{
  "num_hidden_layers": 9,
  "hidden_size": 160,
  "n_experts": 64,
  "experts_per_token": 2,
  "d_expert": 192,
  "d_shared_expert": 192,
  "hidden_act": "squared_relu",
  "moe_layers": [1, 2, 3, 4, 5, 6, 7, 8],
  "router_score": "softmax",
  "normalize_top_k": false,
  "routed_scale": 15.2,
  "balance_loss": 0.00438,
  "balance_bias": false,
  "router_z_loss": 0.0001,
  "shared_expert_gate": true,
  "init_std_router": 0.025,
  "lr_router": 0.00071,
  "vocab_size": 13108,
  "norm": "rmsnorm",
  "norm_eps": 1e-05,
  "tie_word_embeddings": false,
  "optimizer": "soap_variant",
  "learning_rate": 0.00349,
  "beta1": 0.95,
  "beta2": 0.95,
  "max_grad_norm": 2.0,
  "batch_tokens": [65536, 131072, 262144],
  "max_seq_len": 2048,
  "train_tokens": 763500000,
  "max_steps": 4909,
  "dataset": "wikipedia_en"
}
Below are experts of layer 2 (counted from 0) of a mixture-of-experts language model. Rows are named router (the router's row for the expert) and show model dimensions 80-159. Each number is 128 + 24 x the weight over its row's rms, rounded and kept within 0 to 255. Numbers have three digits each.
After each expert's rows: "comes after" lists some tokens at least twice as common just before its tokens as in all text; "gets" lists some tokens that make up at least twice as much of what it gets as of all text. This comes from a sample of Wikipedia text that the model never trained on. Tokens count by the router's weight.

# expert 20
router:143110123130139084117141094147124177118145139096170133167157145159107124109107102090130167139056109117101158124074135121132077143052098071175114129156091100148139122127116109114127117151129105113146085144118108115154111184120110146152131154
comes after: " of", " in", " to", " with", " for", " on"
gets: " the", " a", " The", "The", " an", " his"

# expert 18
router:155121112115139094125149102154143135149137132087158136129148186124112121093119120111118172125123116130088150108085166109136121173094116089136127126157111108150151107131116100086141125106107131117153108152092090106122111162121123133137155142
comes after: " of", " for", " to", " with", ".", " by"
gets: "'s", " the", " his", "'", " The", "\""

# expert 57
router:131108131116161102144142103129119142101194150123145114154121130164105104118126121114135139112104144105084146101104183123151122151108083119144114146157097107138153122081107088115128105149142112089151074155102117124128108152140089139142149156
comes after: "\n", " |\n", ")\n", ".\n", ";\n", "==\n"
gets: "-", "|", " He", " he", "=", " was"

# expert 10
router:138102082110166111133136102136117149138158133099141141155146169142122117119136115099103152138083122120114169086117140083139092138105110122150108129164114116148160133116115071108122086134148088110145116169100116111138096130152095146146177162
comes after: " ", ".", "–", "00", "10", " ("
gets: "0", "1", "2", "3", "4", "5"

# expert 25
router:151102095087153101126158102134115140146155152096156147155155157147125102101098103107098147158105131118108161102102155105140104149098101104160103101152115114152158119104098100111135109149112099098141097154100106119130119155159108155154155161
comes after: " |", "20", "|", " in", " of", "19"
gets: " ", " (", " the", ":", " first", " as"

# expert 48
router:151104095088153102131159103136131139140155152097157155152156153147124104100096107107097144160106132116109162103105157106142105149099100105159104098153116112153159117107098099112137112155113101097140098149105105119136116157162108154156156161
comes after: " the", " (", " a", " and", " in", ":"
gets: " L", " H", " c", " Z", " l", " Al"

# expert 31
router:151103094091153100127159100138121139136152154098157152153156156149127102102097107106103147161105133114103162103107154108141104151097101101158106102153114116154158119106098100111134112154112102099137098153107104119136114158153109156158161160
comes after: " |", ".", "',", " among", " Origin", " Technology"
gets: " ", " (", " those", " based", "%", " science"

# expert 42
router:150103095089152100126161101133124141138155152098158150154151157148124102099102103108099145163104128115107163102105156108142106149101098105160104097155116111156161128109099101114134110154116102099140095153104105117133116156156108154156156161
comes after: " ", " (", " to", " one", " on", " a"
gets: "20", " in", "19", " he", " of", " March"

# expert 35
router:149103097084150102137158103133124139137154151098157148155155154146127101100100104106105146154106138113109161103102156106141104149100100104159103094154114112155159131107099100117134112154111099098136097153104108125137122156154109155155156160
comes after: " ", "19", "18", "–", "°", ":"
gets: "–", "10", "15", "14", "00", "25"

# expert 24
router:133087120137135089125148108117108173147152194097151114145152150141121123063115128112129142150102143079115146094109146100138108150099108114156093107148112131174181123101094087122131087128108082084130098168099088110123099154122129159165140147
comes after: ",", "ed", ")", " Preceded", "\"", " Succeeded"
gets: " and", " by", " in", " from", " or", " but"

# expert 59
router:151103096088150101131159101138125140137155151097154153155154157146125098101102104106095144161106130115107162100101155107143103151100100105160105098152117114153158125106097100116136111146116099097140097152100108124133116156155109155156157161
comes after: " ", ".", "–", ":", "°", " University"
gets: "0", " D", "19", "20", " K", " S"

# expert 54
router:151102096089151101131159103132119141138156152099156147155154157146124102100099106108106148158106129115107159099101154105144106150099098104159102101154115107156158129106098100111138110150112099100141096152103105122131116157157107154155157159
comes after: "19", "20", "′", "18", " served", " $"
gets: "40", "91", "10", "97", "90", "66"

# expert 50
router:150104096087150101133159101130124145139156152097157147153154154149123100098099105107105145163103136113107163103104156108143104149099100106157105103154114114156159121108099100112135111154114101100141097152102108122132120156163108154157156161
comes after: " |", ",", " in", " he", " In", "In"
gets: " ", " of", " in", " for", " at", " was"

# expert 8
router:151103095083153103123158102131125142136154154097158150155154156147123102101098104107098143158105136115106162101103154106142103149098099106160105101152117114154159123107099098110134113157108101101135098151101105122136120156161110154155156159
comes after: " to", ",", " in", " and", " of", " a"
gets: " more", " de", " As", " as", " le", " del"

# expert 2
router:148118086102160108128135097114119144133149141098156153155156155152108119108108097101112143133118123112106178132123164125143099170107086096153110128158099131154154117113100097090116093128133108108123099150099119121130123164151115150148145143
comes after: " ", " (", "–", "|", "In", " In"
gets: "20", "19", "18", "17", "16", "10"

# expert 40
router:149102095087150100131159103131125139141155150098158151154155157145123101099099106106097148157104129112108162101104157107145104148099099104159104105152114114155158121107099102113133110153122101099140097151101107117136118157165107152157158164
comes after: ".", ":", " of", "-", " by", ";"
gets: " S", " H", " W", " E", " T", " Sh"

# expert 30
router:151103096087149103132158101131123142137155152100159149154156159148125103099102105105101147156105129112108160101102156107143106149099098105159102100153115116155157121107099101113136112154118101098137097152103105121129115156160108154156155162
comes after: ",", "″W", "″E", ")", " Time", "′W"
gets: " and", " ft", " use", " west", " north", " south"

# expert 53
router:129122111124144106131130112133119172141168130102157123135170167136121103102111114120128181136119131120080157089099142106169122131106112119144099106153086125149149130105114108133122110148130101108137110118103118110125123134159108163155134170
comes after: ")", "0", "1", "2", " —", "%"
gets: " |", ";", ");", "%;", ".;", " —;"

# expert 17
router:152104097086150103129157102133121140141155151097156148154155156145123103099097104107100147156105129115106162099103157106140106150100100106160104098155117113156158121109099100113137111152114100098138095153102110117137117156155109155155157161
comes after: " Phylum", "3", " Kingdom", " Order", " Synonyms", "6"
gets: ":", "th", "5", "–", "13", " final"

# expert 12
router:167110092116197081160154115119115138106143168120156150161169137159141109116121101127130156130107121120086153108122136118141082148124094122163110113147114131143146112129108113112104117146137109117150091169121116088132107141151100147186163128
comes after: " |\n", "\n", ")\n", ".", ".\n", ".\n\n"
gets: "|", "-", " \"", "a", " I", " a"

# expert 19
router:151103092085151103135158102135119136130154151098154161152153155147122101101099105108106147163107135111109161100103156107142106149100099104159105097153118115153158131109099101117133111154113100098139097153102108125132118153153110155155158162
comes after: ".", "19", ":", "°", "20", "18"
gets: "00", "30", "26", "98", "50", "%"

# expert 9
router:151102096084152101126157102132120142134155153095157148156154155149122101099099106106099144161105124116108162102101155105142104146099099104159103100154115115157159121107097100113138112155116099098138097152102106126128120155156110154156157160
comes after: " |", ",", "|", ";", "–", " March"
gets: " ", " N", " New", " K", " L", " C"

# expert 55
router:151103093088154100129159100129124141136155153097155151154152156147127101100101103106094146156105128117107159103103156107142106150099100103160105099153117111157158124106098101112135110152114100099138098152103106123133119156161108156156155159
comes after: " he", "|", " He", " also", " and", " she"
gets: " won", " played", " Total", " Win", " served", " win"

# expert 3
router:148103094089150101124158102135123141146156151098157151156153157146122102099101105106097145162105132115105163104102156108142104149099097104159104099153115116156159124108098099115134110152117102099144094152105103118132116156162110154155154160
comes after: " to", ",", " he", " and", " was", " in"
gets: ",", " and", " a", " was", " were", " had"

# expert 26
router:150102096089151101133158101134121141136156152096156148154153156146118100100097105105106146162106134111106163099103157109144106150100100105161103102153116118156158125106098100113137112154115102099141097151103106118133119154158111155158157162
comes after: "-", " |", "\n", " /", ")\n", ":"
gets: " ", " (", "-", " •", " Manuel", " Prior"

# expert 61
router:150101094088150103129157100132122142141154151099155147153154157147122101101102105104108148158104137111106161104102156106141105151098099105159105098154115110154159115107097100110137111153119099097139096155104103117135119155156108154155157159
comes after: " the", ",", " in", " North", " =\n\n", " an"
gets: " American", " France", " French", " English", " German", " Carolina"

# expert 4
router:140116105122129122146136101132120129106198126114143109128171143145107108092087090117103173119114112144100177112134141112147125140100104111135110136188116144151151121127106085095116070148140105113134116147113125148121113136105071154162137177
comes after: "0", " ", "1", ")", "2", "4"
gets: " |", ";", " —;", " -", " /", "%;"

# expert 16
router:150105096088148102129158101134124141140156151097154152154152158146122099100099107109103147162104132111106163101105157107144105151096099104161100097153114112154158125104098101115134112152113102097137096151102107118131114158158110156156156162
comes after: " |", "°N", "″N", ")", "a", " served"
gets: " (", ",", " ", " as", " —", " was"